Below are experts of layer 7 (counted from 0) of a mixture-of-experts language model. Rows are named gate (a neuron's input weights, with its number), up (a neuron's input weights, with its number) and show model dimensions 96-191. Each number is 500 + 25 x the weight over its row's rms, rounded and kept within 0 to 999. Numbers have three digits each.
Before each expert's rows: a language model's description of what the expert responds to. This comes from a sample of Wikipedia text that the model never trained on.

# expert 25
Description: Capital letters and first pieces of capitalized words in song, episode and band titles, such as F(ears), Th(ings), Your, Don't.
gate0:457462549538523509558505491507517501496512482521495520502497487473501499475527518528472509491496524480444476530483510507470476483486460498472482488517503482492514558493514468524523528530506476467504498436466503504473480498537486513481483489499547471504511463522531522537453498449539493522
up0:517479463513505517457520468501521460487494465530475482545490553517490490512523460489548549537517499512486505529518519511500472481485473486538506485484503503518491481481552485550493509477469510532536508522489504465486467479513472521530456519514472464468503527518492475483528498452513487486
gate1:490537543440473446539513507466504486537494516562505497541495468484506523467479496552490510447485504538502485472480466518497477524501493462456511563481502488502493512502491484486501494461520514482485535507504504552476485470543549518500491477468470477541515552545451479500557499505492483519
up1:490482467523512473516449493509470481508472502501550504522554534481553485478542519470477513521514525503475467489521508499513522502513530509500531495509497509485481516525508452496494507447482510503530478513474521485529477502492512497516548517517465548451488458419474498516512503503496463457
gate2:513469468503439528465508518487514504483497475518534517487497526525525504502505550477487474462532506529570452480506532475504504459488508475469464484492478515466516533557512516521535467497465493535489460490496484501508501532538493473541544536513468500534512541511514548506507463544497465523
up2:489503497471545456518468473529486477477508518519489488514524515486507515559502482540504491528485487500462508506449487538487504520493499495477518501506516494526501503507530479514504528503533525499485541524509539522480515453472485491483478499508549468487541508470450476481532516510497506496
gate3:522530461489483497553548521506511526508496519523511495496517513496499490543476521523486562510475521494502479517511484524507480476497503511459505517511466536496505470447502470463497469529471479525484525492460542459469505482459463500525530502493519509486507514509474582479492512513548479485
up3:476511501513500468464421470500506497468483479480500519520497535492498549515475520493517475519491528505456540490505530533481477555510525475462505532492514483505480514525488510533482546507507517479521477521510507502497514532471483495478496507527451490494493470485450510517477488510476495492
gate4:503445460526496495549515462508465488514541533516503509471489504518522501484528462517509499455506529506502492478519513509567480489494545516474472494477506468489520500527522460458502568490502521495515504488500487480511476499552545498525520473519491521505531532524497489480548485532476526493
up4:497554541466502524534459504493494515500503499513530470517506476539480523478471492536534505532479460520497467532528502520455496461490503481503513526520527546492565493516513537533490506507524508503496497497500497524446512492485475489520480534517529503516478519503507499489457473506518524508
gate5:518496475461475505495476440510480512516540530491463508485514543467532504505546453488493483502484483511499476518504511489499498507524520503517503465495480508533477489539482479508498484476511505492505520530501523501473505481465479500488463519506519449493476495516519508509544508500514468484
up5:488490497461469506499532564499539497530491487481491529518495494500514493487492526503496555550504496546453561485500467504483477415506536492490469518513531469529468504473501492454500487517480493506526506532452485490489513545537509462531488537501458544533501475495480534530466495531499538531
gate6:497490503506526509488564479523499452482497475482487475483535515518499507502500553475515541530507498465497507539480453515492494484511502513438437519497513473506523518526524490533495469505490489491512502562504477522488513529536486522517526502462496478512486451526515514536474538499516504535
up6:489537500448454497481504496480553529493489514510533494503489475535510518532527502503540489500471507514521512506493509525585501513495494474476539465507462484528470517499474522482526462485459481495482431517550502435493516506489497501475473492518493456532495525490496504478535475476496529479
gate7:503488492497467504474508462513495491479499511461452468478475466532459499467505536481504525459490472509515538499493534486505476480559438521438518504507495492500519522532531453451525479480477557522483467492491511474521517518496467519497514486473508444518494532553483498501478495491518529463
up7:414505480487497504544510520499482463521506491510543499539511477508478522518476521473511522520491533494454477511481469481468526472461497490487555488510485510449494510454457537477452493503514548526496552504541496521484495537486493511524544493531499548503501502461518517489450522478537525557
gate8:487505517527514514514471480491497484499524480493504553512492462483508453493493485513473503478526482528507522538536492503506485525490465529452512519456516490465525454481499514533506508484539471522512520537485468466516486495520496481513497500459485500492534459507511495486485493508510491527
up8:540555489509472506490492546538507446465472489518491505505486475469487497500487490520476519491477512518470486507473523528447533481522462481522490467527480514536498482493511517491477492511506533482479494464497515528493519487507514475523538547524566521525495501484499467484538497472501487471
gate9:471494517537484501538482442536511498484473516462519527468496478513512475439542532504493487514517460529511542460495518476485551420510465504480518526517526443504498480529487455486499493463491533483489554488559505540540479495502483472527489529515512508460532533494535476514545490453512480495
up9:529512491485483561484521481543525497517475523509521521459485534495512490470543511519485528511511469531488556475507508507440509480471481503485510495539525473501497479495470508470493502511485511435521552486543484456519479476490513498520490506485507470473520496477491504485579493474486501490
gate10:496503503484519552520511523529536513506474436526528478506528485497516501474525537500407523465474483553485522509480493497511501496462484465489468514503493499460488513504495474484513505518496485494462514503482443493538524497504514496545485468513529492502515497506464475497457465448490472490
up10:493461468516441411546476492540431495464526558448524529484472484484493520524521496494530504500506490501473455497473472492448494518505515540483519536500508519502527481494473547484522488498482520503532487494493507507516514503419468529455493499467473529506481543503494476504505490508530535435

# expert 5
Description: Prepositions and infinitive verbs that link an action to its object or goal, such as to make, used for, due to, against.
gate0:487499498523489479503499478506524503472530511510537501527497520490504461506504511482464458516545535461482553513547455475480477480489507512515503481503501459531516492487514495506561520485493484462453479468521511497554476517515468515558555481474507516502513528502511498484499470542487525492
up0:511480510506524471495507484479529486474513517463556509482502525506471471490503513480477549508521477454454559492453505494462518483508469505514465490515479499510510488520473503519482472526463468506473474516496450490562483489473542521507493512497528534538495522489510453467472499538517495509
gate1:539529516514480469490514502497493455447518515516488517512512524502491500512542550494500455528491492512531538503488496480510458490431534502559482526499513501545486488488470540513481501476495467489555467475498486532504477449502469481428473478470489498526503508521560524530500508517483489478
up1:514521507482545482479512526492504483472507502509496508505494491512530480517503523565510519518516559485467536524499499465508470497546504513517513508540489545494419535504452557522494525502492478560508508517486532526469427499501461521518480528467471506537513521514520465516477506501492493484
gate2:456483507510524493506493505485506519526495508502534523486508548484522480495552485465458489450474490505520523485519440480525513491466548510515475470458504492509493500494457514522492548509502535489531520504497442492468509505528493445522469520511531504494505496491507531476479542505526524520
up2:517506470516525504486503522545526528497531483502423494507470506505563486491514526472505454486497475491541513512516461509532538488525499486483511462461485500485482478476492474550539490488506496536481543481560514495493505497471461478527517479524541491536509480462512468458485473530507500513
gate3:517513530539543475473518482520502490494498459488498516483468510510532519471494472484525486522540473500494525525469462510521504491512506533480485528443516476523456468553511476553507464491493516472492513485474479472533484556518478487493504483467498497544485520523459517452506451443498498544
up3:529523508500490471501505493574487511483505479482493520454490466520531488488469444498532509483525474486475549526461496493465469492510504547537525509501501508530483481539521512492516482519512499449493528464504472463513477513509532496502498488471481471517510490505481481500468498476486516522
gate4:506551502488464511507517509507480457555456478504468510507519486539521501495453452495481498527509494472501478523533520516479501529454480489510501508484511531521521491514495480466487491502526489468509527483516486492519511544543455516507517474478474498521465497464544496544496509457499490481
up4:505504502492485501491501506500465496495481504479451501484485498526503486468502475504509488446517524464491469527523519497478466519425451487477516487507507520523519472510553501480512486488516525500502499486516501498487502485528509526478528467489474532488464504474530511548523459483514475483
gate5:544450515471505542515540460529495515493506521483495499504506490508519496507507546484471539469533505470453490518501487448504487519489524506530457493560476502506535492509512508531536502486498474485502496497567462503539468507495473491509516458479493520488509503495501485478488503516495513526
up5:497487454504464491481461457534487494457547489518500478472500504520524498490550506497494453540484480468467496520502481478506526514455506518504538516501445503444486511531496505499494486481498462495507469532505498472513507493499520486489505502511501508551499526546478474522479468495476498477
gate6:521497546514501492477487478476470517464525510534456513498496488508472482506527504555525500530528554528501528515510541476479513488549500528518554492551518464488456484506526499525487498517505489510502477522487489550463488465467507470540512505513482544480490477462531492519510481488522479496
up6:479501516514494489506544489508490486480530516525493517541529499514521482498500515443495530506501476477527516509542515549516514573515459471503514488503537465505470471464495453464502487547496512493555526482481484495462486482540494500495477495532516498494514537521507470514437449476514475476
gate7:467458531541516468509511502466484503475498508518505488485504505487505486480478495504525499511454500498525460515493463553500498480471497503499473504520524495503530539486503492487518504506490478517488546531469455464463515478539555477493468520494472467532516494502516506518448536531509510512
up7:504502440491476537518491510518473568525502518500510495533475472492493520488478475506468562510522482502517514517468509536486495533514519527506505529481533547487467484512553534533475487500498531438483478467481454532538469489486501515490529481518492482473485511499510540446497540514494489478
gate8:506512502474471498494510478474548465512515500489467501489506515506520487471488527507438546486480486507481537509486475526486450440467514537505460467549499495520534496518519515495506495471502482538497451514519511474520487442490472472482514480504525468468495532544540500528506493499514476437
up8:452555516508520519462508525451507480526525471486531524494511487515548509518529519495505477471529511513521506485531497504524489479478518451470477502492503479497472498493464520479524454486489495502515486559457448505487484495495486499454493501517482505486493478504539507519495482483496491502
gate9:546459522537536524511482475535518468527483506531476497502472512499486526490486503486571564515492460493537517532495483506474494501496523508509515494504474542518471482477466499481521508482487509496498548518505485493472478506504468500491491458454514475541502479489507499493538503538538504525
up9:504489504546525521501473471506512483524496507498515487492482521497510502476505506519548524507502474494530551508488483512499480509472516516498533475477488489510499465511496499481499477459490520498506468520503478493477496504511515487514470485462553506515508519502463521478520525488524493504
gate10:548468507474490511506495497482481462499525505520480499545491481498502523510505472522513450496483493543526507499473463455471515516482488496533531476516507488495498497499499521498538509484492499491482535481494492509456519519514466516496506506482488444462499462496472465504520461500478502520
up10:514514492442527527540498495484539529463499506515440526525505514502489503498520514536483479509455489528474518501481517485525493552496501511515515498490513495504491517495487524489491532511489503495484483478448535483498510523471493500496466525556482509482485497532550501486508501494529480508

# expert 9
Description: Single letters and short pieces inside uncommon foreign surnames and place names in credits and lists, such as Ch-ah-ayed, Birw-inken, Dr-ă-gan.
gate0:498497484526503517508525520505513473466568474515501479499494485501498473532493497502505505513511485531505505489487514491479552505537549558548493478475541475495520487495475532492516483524525522489464490511497464484514518507505519490499491501516506494494534476519498527516497506494491487486
up0:514542488491513523502475513508554488485482496539513523496461502578533528496479485534515488543506492498547451497507498484505490458524508483514507490482483537482485521509528473465528497523504475467495546509483496509524501535500505524539477488506550498513489475501502529494535500457500493484
gate1:486557527461485484517487455451511467510541499506531513463538505564508514504520516521523500481462509496506485489486482498514519492515514475473509511504490467494534547445530455516487484533447505446526529514474506514490505491530494492488517481514521508525549494503470494522530502528543502473
up1:531489524538490487509483514474511484536489502499499526452485518515510520500519473505512526477524465493497515501461535469515495476470493498474494522513486517487484484514493543516509508494517531432479505510494508481500505496519456488508470520531541490514446512529488525474509482494499486529
gate2:498545461478464472513488492520511489513480463515506490490531476493486473497474494539533515476453568537464504528476521542524527543534504486501464516491495509499465483493514504488494504458481534471546473509472547500469454505484527469504504531493512509509456486523468506514496442480521494444
up2:482476513494479488486535504558499486490501495529489521457521475463487499560474530521529533512506507468500502537493511487481533562509497504516515534501475462488497456500478478496491527509508436466496506501502499474494494468511499483509516469502541533501548489484510536486480557535461465522
gate3:530475522476505471495493473460459544487472511539495514469492523484524504498503520491475501467464522504476493492502508520509531488500480524470505459528555512528539504504499456504505491458513531487477482478509526472538484501538520488490487506467474505495506487491491525491534481487514496493
up3:495522527529477526490510472503511496501497483498492485534511509517468521474478512510517481553507545531552470508487477520501492523526491467515526498461466523482495487505514550495503501517484476451511526521500488551475498511496495514537510523531519506545475526491510476515521520502501493487
gate4:524515476484472494501477502478498511536537460520510488511525470540493470493522554483503488494465514522551473500525512506484500437531499488477513545482519516516544468489502514505467496469493485488553514517483503473546445502523489508521475520480483451517481549515500537480526522476503504473
up4:537484554499489456483549518515524440507488529500530506463504458499503514490512529524484517495498453516506509503515504468443512495497493522488521502487462503499477487477474523480518514492524447508525495531506504513514491443550506477498537486501482545488577531500485537519506509526454519548
gate5:467503485486516516513445538503487501514476501508470528468508526547501517493499525535507491503424468474500485516514516498459489468467457484493521505480497527539533525473468464513539537476516505508492457493469488499501488501483471496537498555517492483474543488511508481542512484519493485524
up5:551527504501479499502545517516545474548478525522474530447517458510459499554467491525511523527515504505481501524501550464471509516547584467519455491495498507487489462487496492490496520518496474461519532525506499487512519500533494532504514514531533522506509493483482544530451514514530521506
gate6:516477488509495532540506475470521520488498512531514487454517515495533504534504526505512473518507486524563464510496513465463521452460543490565517493476493495519507496493470471534504485475473478491469518505495492506548486494489459505480449462443541554577526519537537548529504514528525456492
up6:523518474513499500527487530488494518494529492481495468536469499481492521484499493494474510478449562502491512484490482500473463523521478510478502543494540503538489508533524476489499449468463498498507445497461484521468489478475479510486496517502533481521452497547497475470527509437500502461
gate7:512532487505490505463498526523529492511513505524483478525474475484535471510508517487470492499485517531491484526473521535501490523529534474481507533477497540521499516480503443462497506556499518462525517518470511507510474490423530479516465500515541517536466488476481521503479511511490478474
up7:479482469519475456484497466497472505479499493499460492488491502525552484466512482468492499505513547492456448472494507481508473524544475479489516515484483485517508526494539464517480455520492542507532457522524486453497521515536539455545507527461501461487467494507502448498508528481477492488
gate8:535491501480431534497474470471496520453528474511489503481470513458491486477472503511434524502508497541503512539469476460498519503489519486485502456529521483509535525508501484516531504479526516482479512519507525446526455491517510469490482476475467512515488473519518515506548508440487455489
up8:507469510509454504470538486506507501554519493512444561456473519478499490566494529500493508524473477480499514511478526482462507486512490520486531471496564514525547498458500486513528497530520502500451540505480520503501533453526505446478453512474491512478485488465518504476492558530497482457
gate9:492520481526513481497494494482483504483486528512518522471504560494506536504456505518471492513497507509475472502478483522466511472480499503549490483450519479505516530476515528546514518545491512510485513493461556461560468505498495492536476456510509485540500504519531459517475476502552492547
up9:565521503470451577491514454453515461530471504518516503456516497527477501523488503483481513467492504508479503541469483469523547475487521448493526481514514507474500522486505474462455528477513514528501518495523517472489468463502480500525526490445502508496450507474512503509522523561525478469
gate10:476489460491494501523490490483520465509513499473513482477525495503462492491487473497490458488499518503512450468468516543498519497492487482497543489470457466481498531500483528460529503474516536518501508495478525498514514531529531488507503514483494483541494537528470537523522517509532488519
up10:512532461485446498495469489500491496506456504489528462544507493497492493505482490471539509451510537511468521518500514544519478488470475477512495491532463502526478510546530509489473513468513509544525482500530526466523443531515526477541526507463503475531482474474520497510528473483503484459

# expert 2
Description: Short capitalized word pieces beginning names and acronyms, mostly first names, surname starts and short words, e.g. Joe, Box(er), Cru(ise), M(I5).
gate0:527448495502531518515544499515488449511457506503490501482510489473468469516401478516477479439502498490479509470491490515484466482467539533521488469465512446554500507510508489549483495524478460517495461486448531513501512524520517522523528491500487539493508459495503474499502509524494471486
up0:516509497487493494555509535487546445500536506537495494466518454489477522531552503501466485498534505489517489520511468493541521496490559503495452511475514493504505518502522496532466500529495518484505476455476540480470506495472432487512533493473482491476505505527503501503451495520544466488
gate1:466500494497496551496524508512514502518527452479500494478482490507479523493460509516493542459506540555534526523513503485532541490471533419522496522486520512458480476506466503532499500484498481496483529486492520547520484509521466544481516502473489521565493525483499480514487471461503466472
up1:468496484482499492542499525495542474512524496450489532545502510476522494473506497524490503495505507495493494515501503516447489504527511517532479464459477494540489459491484500529527465506502510503501477491465491476544509529554567560541501479507485480484508498490520503492513550470547514501
gate2:511486500466472479504480516497496471513497487517488512477533531486479487476528485503516534420519484527460523509433485549528475527486462490485517493503487470503504490495485510512507464482446521499512511501524511428438474504505488521499528478536528485510509525505526495507506484449516500522
up2:510522545519473535522510520515503500498458532500519501504477478509501462527540503492479496528524513500519520510525517457485520456496528514506534489503477544516523513492516489524472520469518488472513501503478504527535518468476493486460453519491512535523514480487475523529510513513532486477
gate3:471503496501509500463522443496491512490469540525551498528503455515461517494505499541509534524483507519469479505543510490527503464517520486510523495478477451499500517511484525544524537509491486519480499460498490482540508495532497489490473493497529478511501513469517490478504465505519485475
up3:482504453461514469480493542497525505501468497483474540531495482530509490520500497480476538462504513512519508464501472551468500508485484474525464510542497505502499517498485506423514452484467526464485500514458545535502530490523500555488488495473464486494493544541484496485544525493515551526
gate4:496474536501539495508499455507504515525492467503481481533520485503518508483527497520514522500510485501534474473524504524489463507467525501506444538507490474540460523472471517545469489488479541508504487500481490547504490497512511492501502519514520493521512566517506517445496505476496492516
up4:447497514514463495514445527488464480498476512511572521480511489515551548456510552496452506527498507460491473502479531464516495491505485487524519503516490494498502499492518469481510504422460470487505538505525470476532527500512539482487483467520480464493504491512542480496488456495501485485
gate5:508463483471495473525515462539482489573475520491490522497484533497550516548456487524480529472438500506502472523562495520513479497496481531521497462483467485466524486495480544516557540475472480501510502466488521530492520512535466520498514512515481517499475538496485493508510495537495444485
up5:494543490507515544482500533468524532476502503486507455533492521482467478486578474502501490456495528555510518525507524476490493514472493507484551533454518499524530504501479523473520464505475467506500484507487499508525511467496480517540535478515468468500505512536510521518512525528494507511
gate6:557489490468502486500415526488513504505505485514462493513484479511474495505498503530492513474496481517550483498516524494478489513523539519474490507484489517488514490530490518506464522465524471474517524526488513489486490519502462455514498548513527511524460502466554518486537475489549519506
up6:499521470523566542531480504424454507530547518512521502492494434509484511468499489521489511470492502490502482475518533476489482499511476508540498533479511538491485475541495508489445550463519483522485506500534462537475536496530485473485492513494475522510514474528552520469477482524535499484
gate7:532475518536490486509472458489500502483472541556486484480536589500523506499545526512520479470543468436499503529496527495486508502483514512476508492489534527541528522485528505497536474506532503511525498492507522488494489491458464495518488517495478529494500496526501455496477447467502508535
up7:498491515500506495533488537532498488504529488543476498531487479517541482495469524530482517484449529507527460499508536506495480535505477518565485485546496461507488518509514506507493510474479550494485514517491483466472501490506573535488521526500502504498458543531465502479555533482493468481
gate8:498495517489443544495499493491505468496464482482500484521500475533487534470458531509487472465507533490562448496488505516487473506466540463493493475469487507506481527507513495526510495425489500539487478513486536500504482524521490482478508558506490516450506511520521540491499484483513445519
up8:481551525460500506455503465505508483441475542565534482509540502513529510518505508527538502497503504499513554526493489507514510516499477445519528532508494486512519482506530488527503541474522502438519491504546487462518485514478476508486485477502479519515515524557479499490509480561499535467
gate9:527490501548484531498516523451486538489459498496488496502465515512503542486481545525528515510502511467492490483517482481520485509462488523484475473463515526482511513532478501495493491523481494523503445484538487464474498570488520502530438493527517495500519513566538526473491507507491517534
up9:535490488485520534501483533498523534482486526457483511539529477488533486546541509527536516518474487511540522487459479502512474517473511497523529476504492475465513488497498556496522511512496521503510499498474513537466519523484441496503521540488462471496473494493526517464494540491491470512
gate10:546540466507515480531560470526512489489464483494505503528475497509553473478492480482503481509464535505476479508504488493513455475457531489523484521450510495466527510466491492523463507497461479514488513506510488500507484524486549533501487522509521542499532520491475523464486468466531482467
up10:547528511533528493474499535508520508477527492466508496483489486514501519495479480510513518462516511499479489491482474463502456438452484494495506492525538518447512482510502489477470470494498463529488497495538516495513503511470556489511562491480491508514503503493485527452522478499527461456

# expert 50
Description: First token after a line break or at segment start, such as table dividers |---|, footnote ^{, Side, TOTAL, Some, Population.
gate0:488544494490498500522455496475493528484535456479461509493484499528529512478531532519525464509458536480467479519554473455526504483483473512509518492459452471497538475513496496489546514488522483503484510514480508507524494471540493532474503512555492501478477490513509474507480497512486504478
up0:482525514492507510489475482496489540455513470461440527489468526539527519485542523504509493474513541498451473484511505486548482501483505532505463515464490497461470479467483487494490518520539518501515478550483451525529515514499503457516506543531500491492456473487501484480476534478485547532
gate1:515489462523498501497543449503494556504493494467483496515481517502497518549501535481494506529451485508467491487554458459509477496490468489511489511527515481508472468537491537471521503457522500537517494513461493532538534541506491506548512506474504506544488541498509502496524467446489538482
up1:504476549455472503529479526482487498507502475503472559454530477489544511507504502512494476507505506514478472501488535579507514511488507535488511492544500472532481499497488506491478457514496533473449502444459531472471518452526445473494528482514503501456487501483540467503519546551509475530
gate2:484507499497447513507475467477477528515504506527485472508487517511508469516495493509481510472531533534510488483532507531519501497496510469486512508512471510471466468507486524551552488515462475537489489462467536518472472469461498495505505527492503479498473522494504469522518483416504491508
up2:516554461504467476482499504503490509511491490492458515515526500488509541516486537495533510496465498486517488476513485490471510521540507479462477493495523476541481531518497476497502511496518547480525467545516477496498470494477505480500491496510485574452498481432558517536480506571454520471
gate3:500456497438519528494510522502540498483476511536457499521531509519543490508498504574509473509500514513533504460507537503562485480480573474495527545496498536487479528488483504491510569528508514534512534535525503497527472502502468522521462514496490514511480520508485479525523466502533512522
up3:519522475502540504480517482484482522513514441507496463522508510498548493500551502484506461497500472503472493483477516488533445460495528485504458504483526492517520516525511494513525527509497528539487534550515471507467511501494518501492506510489480492531490512501451473486486521506533480500
gate4:468510514497511497476499494515480476475522474473484542487517501503527500523512516484491488498493477473506486488540499533536481541532503468491540499496506510507444522484516507514519514498477539516517506510504525513473488485516473537529479457499513532492497488527503513445521468513481538484
up4:494519513491484508471486523531553477478520518508493510519456522503477487531515454518472548503519505500499507503457453488523503451499481529484498491524523505531489517518510490505519523524482555504516565459478466510495500521448516513466499474484488496516475563534479501499568533476520531505
gate5:476504492479473473513498500517485504514450499525514502478498471535475573514487499488512443480537518520522495472521516464489468517488531469511506510481497516500484536498547508448497517540535506549520504542519505512490503498496469477544492509464481506501470516522476492528519486484522461471
up5:503533507480529524444483503488467543429492496498505438504514484531506501487517522501516454480473531492533507509500470489461499463524505497538481517498495549496511510468502481471527495503516486511473519469502508528524488537474458516492465483515509455482513478462518497439520490551480512496
gate6:493566523520518495518526505505533519509507522523555482506516527493484534483509511505505531507484539497518500522557518486514513484524536486512487507465491481495471526505490483509520508532504504562510500474497526486532509516563511490491493491466488491520457525522505549509498514506511474498
up6:506475514451502513546467474536443500521500477475468491518481542530502449517481518558480463491492503533481541484496572499470478551524498499485490510491517478522532465481507524515533472505499467468538491496485496523501483456477470506501495539525501495545475465439507482507492506454522530470
gate7:490483525489508487480493516516500524499503487529487541532520500510469493556459500479532486537520503517489496472537490489503501511476429538447478509511486493493479508506500515495538523531471533481504510494491463517478520455540475481481442545502494556498453455520531521511465538517485459502
up7:526456491542485524488499551471472477506487486511491502555508518547516500475511486465493510538493497490517508523452523522497548496534475543560518504484516475533530500480480502511516505488514509512472529500502501555482487508526473479507490475519459455488531509496484483541529531538502527489
gate8:472510445524496492501494492516457530499497475501577457499503517495538468528499553486535500493497517496527519537482525529498494505536494471515538469466466557500486502509484538481489508546524478460468506513450502484479505512481509522483499462511494488567521526479512536498483445463536530484
up8:468481463496476489517518509484463503519504493500550512511524508520516532526490475478468475472464488465550507506527549491516466479515518581447455521535486512505543567503505541484487525523471507450480494514449515477480521489496526531464462477516537524481490486512524559520473469491509547495
gate9:496510474515505486488480481524487500519485492551485497520517498511505520557510477478467518516488492485515487507482507497484503476503503504511467453502507465507520511539499514491491514514520508505560471479459529529555469480488495489538535480512502478482473546489473509514500510477487537516
up9:506465512516512515500492536541468491496474511526485509504555527517475521526534494459456503532504509451500513525458545489520503466522473491514475508523524469510511478515487467489507485548527473518521482469501529488549492484517483473520546463519508511519502519461446487480496506516469557500
gate10:466483488459522489553467432457522492477503486501495489496520507480464543469518494486480528517511492506505507498492506464484470530509485450461508455488486456504484512507497457483477522485482530518517536540481492504481494540518476474518514517490496519515498549525538515528472474469528523546
up10:546493496474508509514493538491480459462523501509534505473508458511487527494485465489561464465536466508501507543514529481502538515505505551507449515474467475509493480486432521489504517501528521524549523509505548540505510508506478515503491481497503462500469454484505510524532500499499468506

# expert 37
Description: Pieces of romanized or non-Latin-script words, such as Japanese kana, IPA symbols, Korean or Persian romanizations like Dor-ango, Sar-ān.
gate0:456465468508482493507464481519505491543496513497507499526508504515515521458483510522496510488462485513477503556506501484525555533480518503534528549504477499548500485489480508535577491471515504497499463522496509508506492498507518538479490515508500492477471475512513485541523490486505475488
up0:525476525563516487557512505522493459506471496503488482462494472457520466490513480510480535502516481523533488462495530524549485496496446509480500486490480502468479489540519454497486506481470511522500498474506523500513497476520499500505516529508473485535523503509495496488488539522508487483
gate1:471532478469538498468518490486482485531473466495517510513484542486496522511484469545518482520493457454530497487490507522510470489517510502474482492489474486508534460486491480514507494522462503498505491506530503494540516512501480478496506558531505532518525535471499543525504512526537465524
up1:526478452472511464508527501483514490536467493490470502520480497531541516496486497500497475518491490442447500526474464491482508546527519505518527535470520515475481510503470482484507506489536530526497501482486533509488518501530494495488493532513481496480501498504462532495509508520522511491
gate2:472516475517500437527501530556480507481490516535531452484472471510515457517496492507498459482515552516508476501494506498510517525516472530517510489484471492522513529520507536528488532534517484508496467509518531482541494492485498489566506534510517504504489515491516485497487494478491473540
up2:477500527504483535499528475485520487513547473480482502469490495498522529492482506505561500509477490488508512487459481517505537504488511494468487477539509533487482503519526522444501480481523480542497505488533477507496497479477459515491481493502489472496485489530513513491532480494505535492
gate3:554533461457474505465523490521474515485501496489477482517512471494508495472509469516509469482464483524497492466509486549518475497433520504464503510492478523502457486512504473531523480542495473498566531499508531497520455521511475520494468527504483520508485500493505475525503529510491503508
up3:491535463518456489491489560477524536481490521492504491458457468497496524505532495495533491507468519506500457520543509503497496519494484513532463471509510482449531509484472495484480465481510459495515490500518475468446502503562498494491501526514443516545507532509506517508524506503531487511
gate4:510480411455518517496503512507511504493511465508496506495468468497493515477506526504502567527514490492522491447467483519493518497494520534445458538521483482483460517517496537516513476519461474449483451510498460476516473522476454510497481484560501499541525489537517525489491475509483457465
up4:506477441458506519440498498529531511517470476512496506500497496500487521462504499500488509502497478487481456456463464472459504493533498507478476446531474504472465510543509541493553472481496465526459479491477490539466554550498482486488502501503545473502500496516481504513529487526528481509
gate5:489510451488522530475525486501526477535500524526519466471479533518528491503468471510503459496465492483437491474490487518439495531486542514501482516520500502483492534528546506498512507465502494474520497493489490552453503496476500485451516481486477508513539485546505504513528518498512490482
up5:506491554521469493468514497517501482501497522487497511478468427479467477522507504475521507495463449476491499514514508512522439477513506484491502497497481468518500523490537480467491508483488486497489496530500490490479503518516507496498542493468490537505481471511533509496524429452489507501
gate6:522472482505525548499494522536547524491519563553518456529520498467547502532498495537537467498458503466545533523504493519518465488550519507491535477476480503450522487485490494511498530469471514482469504449507505467493487491515500508473484547472459513503536463517485526512538476514525475552
up6:509494493523490446503451492524491511480457514471478478507481543481517522476480523507513527470500447505489482464501478490495481496519529460501454484446485512489518511476482503525518481499495491557487530522481529496543547493476530531493532426494473506465497538477498452494546509498490554464
gate7:512501499492479528498530549490493529546509521466487476457537470511536516455499501493488519433514531516481487489488504503518535515507513505495501471492508492505531521553521526485510489506478463537478488487455512525524508514513483548521498508519523453530510483474482448535446508512448501507
up7:463510521529502483485455538492535493497473512513497471445481501478490524556522465539492514477506499499488514515493511483505530502515473506520483462508447513505457500520470518489521491552519502494529443502561459528476506506530455514508530450505465489499503517513469495493491477514478461527
gate8:465471472561533506536509500512501501483461497599487451491560460522529514525475509515462484471471509515501503521481511448499464539528505499505495500512496490573513513444496538476504487462537498459533483520511518459512520510531491516510470543509496503528508518485488516479521502459520492477
up8:472511493507429503496506506484505541507457534486502501509536522502508480507484469505478475464465505473485489476516471498461510521469472534450475485501495516505508517521550512466480499464471541498493471522445503505447494509522480528496505511499523492536461495541488502483523550534473499441
gate9:517454511483506522495513469481508510463522503489434492489495497527509463459462481478485495498473489520505482501443438517462458491495506512458468503446479498479496518475525445507509500504502501497506487527484558534504499539446517504516498507511507485491514488561533511500528486480467459519
up9:495480465497491504537460552483450483490512448513500473504484493520519494488494555493478443512491500523499504445496482500491504496503518547514512512517512535497514551495486507452469518512492537506508544542465541490479537508526436497468498448455486470456518530465515494531514513520518509474
gate10:443515496491480505470481488461475510494453470454529501444492530505476461513508510532522527495494509528529476460499476474484489549479465483511473478522473502470520515462468533477542519495495502491516511543510473484489527519483508525496510489496482523496497521480490513520477468560507500472
up10:527488474506492505499463524525558516468523487531533533495507467477524506502504469522493462486481493521505473521490515533504506505496536508465539505480516480476527507520473456473483512501489493478537485526482536547517524495490518496513514531528490498499538445513482494511525537473487491538